config.yaml
num_hidden_layers: 18
hidden_size: 512
n_experts: 48
experts_per_token: 4
balance_bias: false
router_noise: 0.3
lr_router: 0.000357
vocab_size: 32768
norm_eps: 1e-06
tie_word_embeddings: true
optimizer: "soap_variant"
train_tokens: 1221000000
max_steps: 12651
dataset: "wikipedia_en"
Below are experts of layer 3 (counted from 0) of a mixture-of-experts language model. Rows are named router (the router's row for the expert), gate (a neuron's input weights, with its number), up (a neuron's input weights, with its number) and show model dimensions 384-447. Each number is 128 + 32 x the weight over its row's rms, rounded and kept within 0 to 255. Numbers have three digits each.
After each expert's rows: a language model's description of what the expert responds to. This comes from a sample of Wikipedia text that the model never trained on.

# expert 22
router:084110096119098094119113199101160154088160117157092112134113122130143160095086136136090141100125118105124114209090194154112160148126143095149065073123175188133108085156102142057130137148092122
gate0:148210198144149087172174123144085108112162169070139189121129120072064166158135176167158103124159151142088179132101113123112149180119103068106121127134115122157108125126100146146093126097121122
up0:144118180117152081112131123148091077122145148064130133120138111092103151096115100150114147093161138114128166175114113121081108174166095089135150173115078093105152102117108148162092107108106123
gate1:126155090117185113079112192091167121125119131156171073133110081090147155121139105114093067136124129129125093146104168109054116110081185139108105133184111131172139121105133190146126160098076174
up1:125114123162117152128136107075131153157107135112195140116104125141092103128136149053122133150079045105057180140125073125151122101126120098153108103115165118138113093117129161114158140092090160
gate2:129133135108149160106120167106111137085189123130089104154075090148084162111149165175134186102086093123134184143179141102151083139122138114111101156117107141123131123124087133127120148197143129
up2:068049111163104130120127143101112157031122131143072137125090158061123139105124068094088109100153113119185132186147136133186103115126092119089151141110101170103067107148127175113123122098137145
gate3:113109157145189120185150136117075083202138174109042145172139114135159130140134126109144184112118134123144113152167171148154084116122064169191129177136143124099159157108130109145118102206142095
up3:134176122152113211136120126104156112093070139123136148156071063047165163174143142099120083136098180127169148137158195110149084191093136084095145115101131082184154141137110124186117071152127155
gate4:119122099126127107090154114139122130204135118147154126152068144155111133111095154041102164169110096083158073133120116128076086157100100126155120099099150128069137188117108177131106124114064110
up4:095098103109121150108179135129096071166082113095152107161043081158150130105120133106175150129178039097120166137161185145107150164116070120154075126130142099082100116166101117123172114161127112
gate5:174115105111117081105138103114123165168116171131151108140208129142174103127138134083111092116150138175096128079100169152172113145093080147113110154148109159095105156095150121129103162134145123
up5:071128146118198133142069112104094140103111080116143108103137110056124131057070097167181169126101171105148134163120105151106068115147130088087163135140106144172112142100090107171182131137141114
gate6:156124201138092124134124136134175149117125121078091133157114089159154145174112118071153126115094120177159087113172124093098087118075082136143100091089176137062164105109105149101133069163139121
up6:145162217131099116150100097185156128154162138151163082131139214047055158086148159164142058157082186171148097149157104099118114150065095141133164096123116115137122128103198171154118079105160125
gate7:171132125118203128124140076117133153142150127119135097072113168090161165156097152047129134158071079144183090121121099106140155096152160130160092085118153148150163111159146151166151118175167151
up7:144182157130168130193170158134120086082139134066085098153078116079194147140161180103142157097164123144127173112120123106182086140169128178082123097130123075134117120091178118148119161119127127
gate8:115069081134115178170098118122154116191119101162073083159144091089134070192117106141054135151127146177137108104137137116105143177118196066098158158142105124164144132149084180185135162115107130
up8:141218152142145147157152074117183137129172140133163033145134152100147158108076146136120075092134113133152112058177124112132050108108043095109100129134154089094125131127131126087099129179109157
gate9:112097092087150144102132117093130140135080136148138098163095102099137183129098123118219115143135110090152171151096156118127162149093165168054158149085189113190118128149138114103122167117115124
up9:170111177126120154070138126116116156147092121194180187098122143087146133136138162131118139129138127104161132123173176135078171181070149177129089181087186127213112153126083120059124115118150155
gate10:141151130146167112108086145180168153129157136153118075164155125091121098137091135134125122129127149104099145086137125141148148243182109076188124131160142169143126143137103165148088104139109082
up10:164110101144142182109149163142080100132101150027121119123117098129068123140113185196120163148151126157158130112088143097066135032116143157095178130081124129160134110158099139193110162126143102
gate11:111168138069147121211091155130081152104153137163170148189142157121156109115110119132097134151123102166089106071153165084173121169161124123116108150143110161107103119136184135175157107117180131
up11:053145133137164103180117133142143136103072041129102108189114149138080150079135128121131122171139155151145124070151109119110091117144133105183143088188150147177122125105048112162082172125184119
It responds to: Opening parentheses before years, conversions or notes, such as 167 cm (5 ft, plus en dashes, slashes, or, and sub/superscript marks.

# expert 40
router:148080149126091109122116140175122114122119147103192070212156108162132083110169165137115134138089135112124117191116151145107110167158129064113067177091146074100169116106140166115128088080161113
gate0:128155092069121070105122117073059088118177142102146100084194103101162186076125130132070153082136146103112149197120146119122135139127152100117170187129112117088175169149114134135113092119128083
up0:123147145114180120111139150106134185153143179167145127142127126110177083168151158117170120132128098075168130101130142140170112112134103167195056090119159104121087073070157097124099132191099078
gate1:117155147111151109132090139133125120126165164112148133169127176154110166165140164165150137160135115157154134106159115140074112185105128116141170107114124152108192148085126070102102128121115076
up1:178135157128185099102090170126147134179161084165105113199056102152111175130122144148176152075090103141136143065094114161147123153153138135096111138095089111096136195129089114105157204129137138
gate2:153063134070130121089168135132189157177091139151171129148133115143063098158134051065106126119130164121085104160131187114125133121102082092118144112143121101177122123140145114120193081159100136
up2:061133110148125151152132108121125149145098162100150171100175142100078122115191126134113143142147171078147141119159050186118158155157040142187077134157098143182157135041120136099107154118121098
gate3:196131107096124141116110091141188122177137084135095109134143085094178161095137139097119114185145000103085111145154141100114141106091093118145118126173150136140119088149152150149130136079179118
up3:057082138117169154098113100113138161131087146096159126118137142128200135134096122131109127147124142150112124133134105114186089087152135101155142171144118122115175130099139165144088117175145108
gate4:138178166085138094052133156124109104120166170094117135159134115126101070123149123130117155140149085113183129145164131103121084093148158128037100132111131146137138142134166167080144162111049138
up4:154129118160144120118154160085096120125114133152094102090104162138116126115155141123142127164142155084130109159160100154143159186140139117086061118170161107117129142144105153122134114093118120
gate5:134122163137164103126083123154101155100123186158174079161136131124145104115187149087126138099046106131133139144113140167131132146152183113150165093110142164098161119103127124104170144133135088
up5:185192186108143053113175165140115151122204094115153155159099091139059146123122172101067149140162071099134109130159069102183137184133131159153047115098088127090090158135096140117131104128091146
gate6:125154141193148130169078099131097167112191124108154149152091158135130086143081151072143130100140118188098064146167156169147186125164062058069076125117118113117138078135073169159145043130146154
up6:151161106144131088092073121127164116106103144146112087106128112103209112191112121151151130125164178114056108139139117137137132106143092059127242148148146104156092176119050169107126168054166173
gate7:070142133148077112059095149105131119091079101177130154142156100131084211117126074070165076116103146114144104136175134096100128143136157055074067117109129125145091143083136117152144127125145146
up7:130095120133099060163098161168149136112148134111122116106138107112057190092159118151055156091123100071138132114129144120173141159135160142130135088121182113125083114111107108098177173138084149
gate8:183110148154143144154111132195129136091155062078115146144136116119137149081047094121153150057139144102130114123129142120122145162135076098136089144078131159099143095108134125135119146151126137
up8:094170096097192090169103177076110152127113136131103110124132187187157116140191067093162143082135142129151098067111081131168139093186153151151079122148168133111113171150074121100152104148126100
gate9:135153107144121144131092104136116084112147074118138169169120063111120178126123111156118165152135081113139146104157165143096147170138126092113165168091170119165174086083073151122148161110131134
up9:115123152095156088146166190066133066136056150103165162126134098152115095132171143140164116120208119120125127107129178156133127102143132111162156075148116133095132129161101104117092076127064144
gate10:148107132200103118126135191174204090161134088136144147130093182108116212152144168078175077136090149169154124164106120184130171099113075135168108070111191104107204085111135099112151093142173069
up10:138148132121108165133143097176081214142148062150160157164147076129087104074124142133188079140153077191098119124121140155099125117128139150097129169161103094121082092126126086145132140158163112
gate11:162124147037142131151103166167176155135147140147167163152165145239149083085162119083103106199089095128146133135117137163163114071160124148144104095114086100139144139150180156126116142100127082
up11:106144137076132160123176147117155156108092155163099106146101151115125092097114091040197132174167083129100109115086090152167131156146096078169120145096121133141170135086199123228117121086186127
It responds to: Adjectives after the or a, mostly ordinals and size or rank words such as first, largest, main, new, same, original.

# expert 24
router:167140128118101104125172066149167109127097086131161141154154109180113162155121162138113127082187105145145139157153136098155119066198124076126152147149145132074157108108154118150163117100106116
gate0:131190079116196141136151082145152112127123123175105233131109176120120041109123126092164162128119123120113098167111123111104155117146138083138085159187145174127128117123124172111130112117122125
up0:112169147078128110115124165112037090166123117105138142140052130095119132088098127113131170113097140156126147068059109098105087123169106132122099135069105119156192092181175107194105126177166144
gate1:126091142182175158097152155157105207098104109085104115121159126136111087152100094174173121116071149161136130134127153133077131101176118092098067121184142160110152099121151113129095095076166165
up1:142092127123101096099082133141158153130195086118185138128159164119146107148138127127161147115156123081117110151110135108140106129164126101183137088165120137166116163100089096141144135100179101
gate2:147110073194123060103153093107153134119104142150151133176132067121121144149188081120148108151168102107118139109123136149162172109177122129142126165126149127172123127156051177100137131076130125
up2:159154164070086165145146126157154114173102119104136063182153197152187174125155123131136127138167055102093103147092117125134123128170111129138071107053120114108157082124085092137082147187103093
gate3:115127130080211156134122174184137087111094110103111123182115182165141101159143139126161051144135169085084105087100207146142131118124120079179081143125148120105122119174110087182103127114067141
up3:187148120091107096159086152144112189134135097141099070159125181158107126135141084184154175135123144074148121138095120082141115096116112140124113131116115164115125135123069053162096167105091117
gate4:173135096117158143126117094135179133105099111126130178077146117148108093123082103173196137158124130202129162150099210167132169105125065111148082127109138159100130085076119076171162112144055100
up4:089113180214138171159151132136130100143167102117159124135173167142080107137153142116069095158116135128145163152084114122147145179071119096113101062105120152132156172223137176164084075173127076
gate5:095138120164107132124184109205152197125079071105153066115108139119129103193132081135079105200144160131075135175094104168137182076164135074133139097149142138126087136114121145167123086167162140
up5:110138104147151163124167151116174162133125085101165161093169167041135140083132115092178124157110129151084145149094095113050156108076143106089152101158150102145181104150169122090139137199085139
gate6:162116080108126077171125087113132133143084145156097126142132174134115163082105085122193115084198085135110099111125112091126123115110146091192094078106119170134179111118077166098099157161133191
up6:140105137121110098132077175177141141176100144148082124188122045100145124099159123146155179114068082162118097120165105180102115155213103099160108125118065173137125118157112188128174089061172032
gate7:155119094075154147112147102125115149097127151133205163082137109122133108058185117107081130102174114128086115156125138154069104128157077108131162163161144083119116115103095104101146045091111140
up7:175131118154143137128068143151142095200175182074104079249091120088168150109201128165188192055087193081132111148149163106117155156101161082168153117104134114175066143132121128111166168110143134
gate8:176134127163133143180123115124100067104176165170152132132143094150185055133126144124090132138137135156186155099130111108157092161140140082139139180117107078082148100075132088136110154123156115
up8:126160142147132115101131080123151194136135131151129123176136120122136084069208157126068094184123084097129136080139132183139133129143117136098135113086150101175157146128131127121124131155085105
gate9:018163111141135100159065130207174147147128128119126130087110190142161171116130149151154113109123142087088119146092116116100105180162165100181153164143126103136086152166126112170088153114168100
up9:126141093095159134119129129120101144139175109147141167116051181053123163145154157151164121084079063104115122109161078107113101151141125142167093123098183174176127086085123067077175066153185082
gate10:104101110139166099140159116182133095067125136110213139119062111154137132145124131122151062142125107072089116063104205135139128108061114092110155122143144173090144156169134156044185141124155154
up10:091188087159116138125153105102064130104116103127147100097119111148132080166152085172122138179130134164140127143137034096115128079133128133198177061146178132147122121120145143173123111122079141
gate11:157106091141139149152073155118129138157092103114078108143112138117049138136087125161127112077143087160108127106068076158122153149131126093094126166118147046126120222118108125097169142142117149
up11:163180162144170113083092111196186123165121147135066111153131161128164116115138084109163078147170103145185127122106080150139105126112126050138113144134150111131083166116096140117118190092100152
It responds to: Place and statistics words in location articles and infoboxes, such as Rural District, Township, population, km, UTC, bullet marks, Coordinates.

# expert 46
router:096164115120089145123138171167129163088169141145071088086143130124144136124122078164132137100082163106159153174093147169137178136148085139035136147140165154126070155138196202137105168123100181
gate0:142096129090182098147139109145116153104136145165183159113073118161138103093105171139111174108120128167097117112145167121118133131150150139145128112107184105094115143117103127110158154126149154
up0:158117221150133142152152093098154076161164137109175163155134130174113088102073177090151155129081126092092084150075104113174136129166177112138182116131165159108103117130142174107087140133197160
gate1:130111182169187113138144159162121140108172128145140153148083102138156155111128041149133120120130130155206144138130120147135141103117170142116075141127153098163177101126077112140192135136146094
up1:185090113175184088109118070115132115205092105076100126137133143142137064188126152134088172106138093195157163108138133117098175122152177124067128140096119151148116104099097109110160110091119161
gate2:139127103187117164104165169141207122141135135164194106114183085108126125170088116144185145116136127103051111119164069148128101124113145146125151112132180138112160134103119057095171108126158178
up2:143102087114168134099053194111191149106133129162120142130159101087077088092140147173116140131152124131108112111123127084083107178077094096183146151125129143164172148117142147109166114090175121
gate3:136061103114166125064111098173117118118117143143212156101129068139108145151112120114128111130174158108126122143114062131174135157155146103071199152183104114162074102132196163080119119129053173
up3:125100154148149114154109167123111082093153138097188112201067117109129125107128191138106117121154137130084132144168105090141096114123155122156118157142107183145132126117107139140157143103121167
gate4:122161140019133147123105129140109112156099165148098155081129134099149141144105069096134162144166169146106147160063184146150141098121135147145178120150128171079121201080081138109135206102124133
up4:133152100126087120088121165137085199164118109128106096082082092136101148086103138108069140079089140122154141135103074171153133080067143120126161159165134090050084090089105122150120180107112101
gate5:091120088140068113093095187073153131104105150161109050106182134155115118133107137093168124120121164096132145168147141126156136126151113135135102120089175101101100110131136140124103113118146207
up5:146121088176145089150162167129060138163108130191133145148171095117193073074128115177189156097062075195117123185141115068155174170137099100160131130146155127151119080133132154114156113132181089
gate6:099124087118145121067166178090154136152136139106045143126151189115103127081155112155164126135116088131167137175104099096177104085156124111066178132118128128099115196148183118078121068137153144
up6:136092132113121134175088098123094158159097134115172111141123103078144108088121099156104151116107103073095118100191089183156097191142178177146165130184131140162149078115168109163116110103132141
gate7:179142130113058088190144191159128135132155178072140128133132144157190072127202123150132143158187158091081179136113196091157148166115142180084112143128175060157094089103186135104106194158116113
up7:100145141117163101131103118139127094107192189114112091160128115103145125149147179110176166113156153166138145094059118105068145106135147047103129109079095110209121104071089132149169120125102117
gate8:150165123145176104074113102181157148145053145076099117106130150077059126157101052108164138209121102085154196135157136114097187093075164100090132155116189161082194113130164131122118134149117096
up8:084183101144156112160106042186071142160140097124115140145135175110194139070103150126133104131163158170084149170134145202151118114125158122120126140075154105132076175132112042126088166142108146
gate9:096103073138092097158124105111151155159122168132142099158135115124104108155114149197145140092183120110106118121111098116084142171181106150054149140112143084117091179104101102106165127133131156
up9:131111138120112147204120101110131088113117069103054152149178126112137155112189099147116119107149131132164160138103143123147120037107096132158175143135144185099119113115139194155089115145116129
gate10:159143114175085107131182109141150161120148146124144139092118166118180122164205142136059100115123166099121150124151135138121165120155133131088096098178106114130154174144113120170126073106148135
up10:192151190136165130057094118123193128214125149153130139142109147119111120151121169067150128129105117157157151125107166076126165148053143184073112116116107087110138150077157158130125131099143097
gate11:108157121096146149120141143116095105145088071129129160115055107151099137116048092159109139120137153141160117124081154141112124107118125053177133102110176132090149181118112117134104137160157176
up11:105120150090126124079215150119178122136116127129095124115165183105102101115110138135141077159180089163125150164127098145136153091102165134135088152106074122121182165130146141188123099104143131
It responds to: Verbs right after the subject, mostly was, is, were, are, had, been, be, as in Veritas AG is, He took.

# expert 23
router:075136141166114154137148153129068106122128090120133143137166159052168166158118129143132179093115185167055185141195134118166214086119122110124166127180159076141157041090110113083094091195136149
gate0:130120113078114162080132126127163123096133127182104165124151107133169159160107150102149140103158159111114168107083143122155148124137065127131128153141181101073153103090078114144092083138148091
up0:100188130168161135167138104159142130095100136196175140118115101071128118108122131069150120149171089138145099187106078151118163133129148110149124084122053114145173110144102108074154113105169123
gate1:109133095093132105098140076085149111102119116087143098141170136174082152131074182073130106087118132090063160155127151134160118133153132128161120091076119089188110141113165152160124127107109104
up1:124199163078188077100124105094107150147146103177154169146097140153187166151096141116125107166139110135168110128088105159124069167106186141104101118112133113140121161113132122127141179146143175
gate2:097127197143164149101073108141077150128129171115163116138134140105128151158096066180158173127067087106102187131202111169094107145178139126190107160134091175114128104138104181097124102116002088
up2:118092143241068159112112161181080130120099140138115106151182145089173107172144084147107094172139096069085126066111168055130127124106157139091092162098094132111136074076130127129147134062104137
gate3:118120178189069113135094096117126114112118173106198172106134213127133104127097176179107179126104131134146077141167144156158105094098124142105161104189124161170113078119188142161185125180115085
up3:132115094163168124121069126143169157107158109151130111110148107184100140163136118131144173158129100110140115102144113136151127050097101140166158155120194188127144106092104158125075112136105182
gate4:153044062099078169130075150171100148139109120140117156135097138100085143065095174101169148139145144092116095136107143161140146087114137081111127139117110184115077155097096154136171076157116139
up4:149070083099165100132205117154127127148142101181193148121131128236186153154153145132116177108158079130134106190133088097119124171114167170100142099067081131135066092161151090158154156092176146
gate5:190134095121064092156125202168106140071121134074150139116128108069152155112153127143199096109012163163128138128083082118136126125129104127124110112158177114061127134138114096136084112110149150
up5:124172076142106122115174158105136117088144122170087123172073142135156133133085141134156092175171123137100117106105117093179088119141165114105176145130122121152124121140119114132136158126150114
gate6:099100078045176122141175178074097173142139114171148111211216108151168132080137134150101106155152157152145175153098142104100106136101095125062153196088105137129147172091159087142180110092132151
up6:144150162043190128108146145160152098171161100119121149119109115124179161105109135088152166146107100087175103079138092177120107087142178100119172126121160047104106142085116114150108040171038109
gate7:168122163137183153183150137126134188161117123158149069128167132153094119192128135100176113070159183132105106108119118145142147156085110166146100068137126166164151124075187110090184124075095183
up7:094098139076178083179102186171200101186116107106153101206151076107137121114115138164121139061086126177132161155138094119098144125097135161163135169145203085142174098122142143150121149091138133
gate8:138126151102103146156132154081086158147103133089115130114081168100112124100128096095136137106107166153147147104117109117096155131141108141100129091148145104125063086128177080108088179146128177
up8:092076104144117163116108106113152137095138126174144177123137184169143074133142054104088148102141094152124085128133147150078152110102114088128115119157075154151125065098155140161138134113063135
gate9:171102106110110113134117157116071126087156124116158116158126090118126154115144142097120083130167133110089164105129128116129117091128186158120127068123132154115102139092174098174139099120079129
up9:088199140134111129139170109133168124174114117102102129123136129112130174103065078156141153161168098153160157145095133144151080200086112107134107177152114106113097137158173080111147091175133076
gate10:099196075076185190133095171067160182158140145155144133081158071107143133176092170081104079158135129108146109140127125134120133127137159128096060117129073140208118113148255181172153118123063144
up10:137120100106146199145131200115137155105147151091099115145155147092172131131132149106153106126094116141146117153202137083178134063160142080164125145112139152137116171097153131104105136133201126
gate11:126146146132079131144104125108147149154079104097126171150158117171128175122143134114108165106142111121067127129110109128124150195126159152113133122141073142145148142146138089138146113117130097
up11:129153144135173130153155133091151134133147111131140115142153127116108166198126109142205107098061165138123107142111109131171185151107097140057158090097169128139124069182126131116112084136121138
It responds to: Verbs and infinitive to in narrative and plot text, often after he or they, such as try to, announced, answers, directed.

# expert 21
router:151157138126161089117145156156118128168166113137121158115132102166145126135134119160150121148149055157178111143176125103167107061214134118125177117106178092103136146092149139110133162168055144
gate0:126127089100081141072102141144073137105176161113130174095103095099100115121111161143139167153116123172095054147171121059211162109145141114105205130153102036094164097164085154096137148190071174
up0:119146117167112152118096114145104116160132111171141162115119179192135141105131127113160137169114115110137162179190134141118115141112164138126203067041140096091097191110169089137102110112078146
gate1:097219199092136125169129135120171036149134167079076144099116065112133207117102171114112185167162076143101122158095100185109155151153146094122120089060091107139143113135146167116188138157121071
up1:135197148115075138068117141080102107149081134084103114132118109213112226107096132081077181107162113088094117132113075098129103163198114184090118117082054105160120126112108180131138121091132104
gate2:146132166112148101121186167135088137148135103196115195146114021141139142133164107149112044165199139173086185136147106084159168078132179130084150148109145169090197132110175128137180123106090121
up2:097087119109129135158138136107083097114130135157177191150154165142106075171163118053138116096087135106128132128094092153099135132174097116125092123070140097112099106173132116122149128172144153
gate3:114201105155156127096093133126158210151131115100119136166131159189101170145084135083074171166081136173118101116161107151150141073156082110110131110126160120155079113156136138100058121075095154
up3:109181106073146096106148101108149146120136156142109081163108139177139203076157200152197156082146148123165120136092129131155143111121144139160125087154140114114135146086102157146109170139100098
gate4:113147135137132104106097162189168144178179188145106094099176159093094108109119149173113109122120100167126184135199148159159149156129159103139131120151141136166157062167122116155128120144152124
up4:152167110163143180129129174102078169176097103156105108198123075042156072058168145176132092113159091174146110144183147143126149137189138115116144150223083174146166174133125093100100127095102141
gate5:113154137118148124088133071080094194103120167060137144142126223112132138100171137159162080087139106118134105168175114040122121116152051119114115149105138109116094117078136073111155114152091151
up5:113149147146103194101066127174116127178128111085156123128101142146154194122192055119125083165104111156151091152184116087113128130123147166124120123174153163129116139079112090099129133138194118
gate6:155143149115127184160079101106184105092141124114077169159092165164055140161137141123061131123179160154130099124204138098141142112171142108080125085168164186142115084097182132155116119145163122
up6:124090113161130108114048150050140188112114168152103092149085081160117100138069132110095085134158156142091027099147160108152152160120087133155154136136138032069124168090141167136121124154136138
gate7:115119145181140096166127127130193148185095163069161107134156120119166158137187127167159101113102190115134125152154091145127115128182096211081184187137132100144123183068139146088127123152197172
up7:117176158136148169179127125135129141149095071099103152151183116168131133145152137130072175128108156100209146148175179116129098104135075191112071154123137134086108156126191120115157083125128139
gate8:121197123163102100094114122074080115185135129133171105089166189047132155171150146089138044100111114138120159116111139157139162113123116176084138148130148100197111179085154146149147174129151107
up8:067177133129203131072120204083069132162067150156117072151129116104156121150160126158095117129181178129106129165151131152076188148080124125075152165103126068144110082155082148176177136149129077
gate9:098155152154092081152103154156159131133160131178123108181140166149148180155197070112113109142084122159183123079173123172095156152151154096116129123151183137134099185098099150109140182089129133
up9:129118145102102151101122101120116085103105167134164133106151146142101067152121128106098125112089191111140076115107109055127084087134145195122121151161094153135111097196180120110113068127155119
gate10:132074106123164143146110098092164143072142159098126139146183134141161152085113154147096118161081111091079068092135128165092153083168117163108138064117151158105131128132100169119094114155138165
up10:088074143111125134132234176058149168117158066076102110089113141145149114107198066089102184094091141143113086132155163152080173096154123120121149081123146140087080125117066083105155159124181122
gate11:157180128076114139099078116129099074100157071098148125156156064154144130115180122056129138149133101146083134077104093108137124070103122119139055133087130157145129161131125158175139130127088095
up11:123141130132149156112102112168129077133108165087094133093226137130102135147145080137170056173172090081159115132090167115150106079131096129125124107082142138173100191107097098155080147104213097
It responds to: Nouns and verbs describing buildings, roads and railways in architecture and transport articles, such as roof, built, station, Route, approaches.

# expert 10
router:123126076102164141139102074148157125101070109098114147075105127104128121093123091124086096123140160125121101115151133058155097129083111129116124129131095141149165069109108100066093087146189185
gate0:114131143145099148106104105105147106080179094123134218088130090134068079163171089139062105143152152157151107095129158095142103117138103180141147103200143176082174108117137158148105101130069177
up0:111124135101144121152146169062128125112098137148111135105090147092112078152141132136132102147087093120180125106123195142122062140089112083138111115160117118110179074068148094113110097101079094
gate1:076073158135145116158103153107093163105084112120130121188049183122138088147107103133130191191140153112079156166173093106134153163086093109127077149073094118105160145096115119111154119176133157
up1:203150143143152161095146090193155084108088115151162140196186153147145133093130140170155177147104166135223136122049095107104104160162181142173162129136117171106152132094098173122146114148101103
gate2:101129153072081124168157157100135180108126103105099157184135112123141158147095115151122123144107092074152142143107095086104183137150115144072079112143050127094140127093138131145143121119153101
up2:118102135098154133205087118159188097130109213133107110097094107148161123148074116083083134092142151108126191081133112138078094107149101154115131088140147061200108109120141149155101121120185128
gate3:107101150143186126192118091094129081122179122114150127131202108172100148189116169069075099172155098102122139158099149136141072195076074056142152155155143099188166138089121183179133159121055134
up3:101115159100140116150144158160176112146109093125123100102126120102146146113094073131184133176149146154079105109141128087140054073213136136142078178152230133125105171103171107098181127156149084
gate4:175105130099101103118176085101128122147072147125149110142105156142107175198096096145141122143131146148156059096127152155193093152042126201141131156093181147109159142153129152127130099103098155
up4:123136163167153048152165142130096077127143166139069117114111123146136170136123130115175114151138164175096100092082104089121161124050087160169163120082162187153153151139117178126169163093156102
gate5:124139111127213177060117140201142110099133112090118120116167123119152169145113173114148124159144137147156155079145187094121072162052064120187086065107068134108186090141128134095129141126187091
up5:132192094140076070058110112143096085136184131120155151156117142145146167121118130063089124157116124136113107162114102113133168129141111109097123175117116098164114161146115139197086130112153197
gate6:168175163101134161107117113146100124149102132078153119185165115127082150112131184152116123131180078114118142135114131114145170191081142125109106182089081122118081117117071128132136100108114125
up6:167141115150147135140111149120146161141083146111132107125054156155006099126160163042086141076076143067136114144178160137053157125140086073134123127050095105089066131192129118076140208162144169
gate7:061128108173092186113144065153111179155186104114145132181121125098147160139171114080088168122139136163138103148134162121135118094097112143129150182136196131062106157101073172190134126163061159
up7:124109158125127136182142123106133073142160117084124139104140084084070141111077096193114097126096145169164105138097106133154140151151156136165189132153206115094118174185117140126155136127092148
gate8:131142116142160108120096084128175128117152184115159111117127122102155103096080148093110117116100173111117146147197179088130142158143157160071144103126155159112110097167125173127150198092145151
up8:095109168048165118138131116104167156082182133154150143102124099105144097138170095081133096134133134078115120082111111144127062134126174113105170158147105108130126125090080167176112107121101159
gate9:153073105114173132089133126080136130112130136134106090142159133096165122109154108070164093112111034102121075151134173132133122110151064131096136108142141171107138201183102098186141075139103103
up9:074164165035125120139093091182100104105130133188156152108104107159143132120097119180120136130149211155144140151122129160089117139132121070110186104142129119108120145177154153103124096158146068
gate10:203146170121142097156169119084112064108230177130136126147083162116233155156127175090121079137146127171122123169130071131099166128184130123166146107120135092181121096086153103129121080094093133
up10:153077104087105129147139175124135147156148122105180152155099095167080121105106133068128121101219203089127121146036134191142153075123123151073169134127190152150134129148125133181124159131118118
gate11:120129141091173118137147090206135089146140116168164127096087107139169098176144162205112155155154082092146107119107164074114190143104095099150203058098084121180119106105146019084113149143175118
up11:176118139184219124099119124170115099157096132123137169139156113119073144159083122126122140107171115161051132121137184104111167104166091099236129173148172129221097091113106134092086136078186126
It responds to: Bare space tokens in tables, lists and date ranges, just before digits like 1994–95, 20, 79.97%, and also the word New.

# expert 16
router:106180164092206125108114141152121119112146112118136077148088134065157121136151123050131104104152138135089143111104151118127202098074134187144167171126153091135134146052089179155157116111125124
gate0:131143153112155122150136167134143178131127204110092119182186101143143087103141105197163129124212171124082110126122138148128191081119099108123142111156095195137149115153090132180100108097130160
up0:152119078109127123186173121131066149160099112208147116106163109161179156083139157190145127137130165091122148158071156185175127128143122113111123073150129139134101108140137124144190123175137148
gate1:104205103199108121080104122086087119155138109139134125129111137087132106147117171153105148148147128147164144154087095126135081109162114149072110125150130094153117134098157149157169150118123110
up1:130170126064226081113153070085149117147113128116114160075152068134171135126141130078121172171156141105153141103136139131129126062189115145142217122138144119088158115118175110113081151144177155
gate2:145134113108119132117134125119162129154113125100094090169131091125176084139129138167098112122177126121149063162060145144070123131076172135125137083092124088155159129126140191148114143114139139
up2:110163122165068160142193118181164100165089097119142128159143119136146115154161144119137132075187188131096128109137160123108183145078113111099117134092127100107182104110148195158108066072102140
gate3:145113113129123146151143171136117184120169115136113108143102069101131143114132179126168103108134092200110123127145133131131176180154104158100112133059160100127121125144143168112124113155132129
up3:124104127105139159093170162076119134131151139126150099127160122141069085176118109091165146118135156188119152084134140082136136143132162180161072101108093122156177097077135095117074137173129191
gate4:100125119139156116160161094132165136127184115181147130162113120064109063118157208100147143152110080163163139097120200179146159147145051116121143116166113161097136118116117154107196119077137159
up4:116101154112138121057070073164079142111146175156120127121104137173154165112126154149184105129138125185091098130153149152158131114070088138099072201144116129180064119099101154146181067079163129
gate5:154115113128154097155082146126093157110121055116152137135090164086129088149120141159127160155132149115121078160126061150174130128058060087150144067096127104182093163079016160132136113126046161
up5:168097120122073109129125108101157055151087116131099145137125140153092131165079020102138124102097135183109145163087153160127085166129206090116109090143164142101173070111101141103119129106157112
gate6:154087094118118141107094091126089093118170156144126083139122115176168103146121107163137165130143086121135109164136109143104093183134137123208079088177124124163149095135119126198127109163129162
up6:022106072184089125110156163119162127178115159086120113151114173141069125122121187091138151109115093145147179150116148102128140106057141138102079140121168089178125128142100109104185123116108102
gate7:121097114107126066140122137141156064168136103101148144139144104131184083157117121135168072123173123125123135155125147118139120114144141028138111143152151161080134145103173179112149136171115118
up7:104128104171137153162156119159089180108081128169161122180159168113137170088103135174197117155104119106141116121115095149008158113102118068111143072156144193145137104099131148159175175152148095
gate8:103142198116191123133055177153138165167094118114134141118069097140146091145100164145155122111117139095130167105133138130129144089111087130148120150133103152149092119074155106152154102171108076
up8:091147118064155067114103118069056122144142159150128108098067118138118148141074164137099121142158145132130121071104118117152086137112119095161083120146146116124129147104093102169094142156157190
gate9:109121103124062081154145125072111080094133090149120154120080104136121122125099123147122101136108095071068127125130116153124145112106114078110129097075129121116096177112128109087152127119123079
up9:141150080119119126117134132146114129097154162220124131158116096065083170109092147110110080133137120114112068073105172107144116103151111110128148103148159152111065063136131104141165117110193165
gate10:142139152107216155089142088110087129122117130158107116137222128106147115163141074155088165133162148116197098150167149163146127174129114172098124119119164051173098106118084156150113081141136190
up10:099153096107188118132148122121161075133151109125064135112139138117065154144104125113148087069100095140152144158106163134127157105147138120125092154160107175188116129096089107139067053109080086
gate11:119128173104099116118110135207108156109166146163144170120138094108160123122118141132150070159144193126087121155096162115147129154155057148107146100151126093124162103142132134108125063139194176
up11:110154097141199102162135168167102084109138073181150131105154087180077111165107164150083134137108138165167070133043155205169137081168140101204118132146064138165069143078155114118103043113180119
It responds to: Dollar signs before amounts, pronoun objects like him, them, particles up, out, and words like contract, money, rights in transaction news.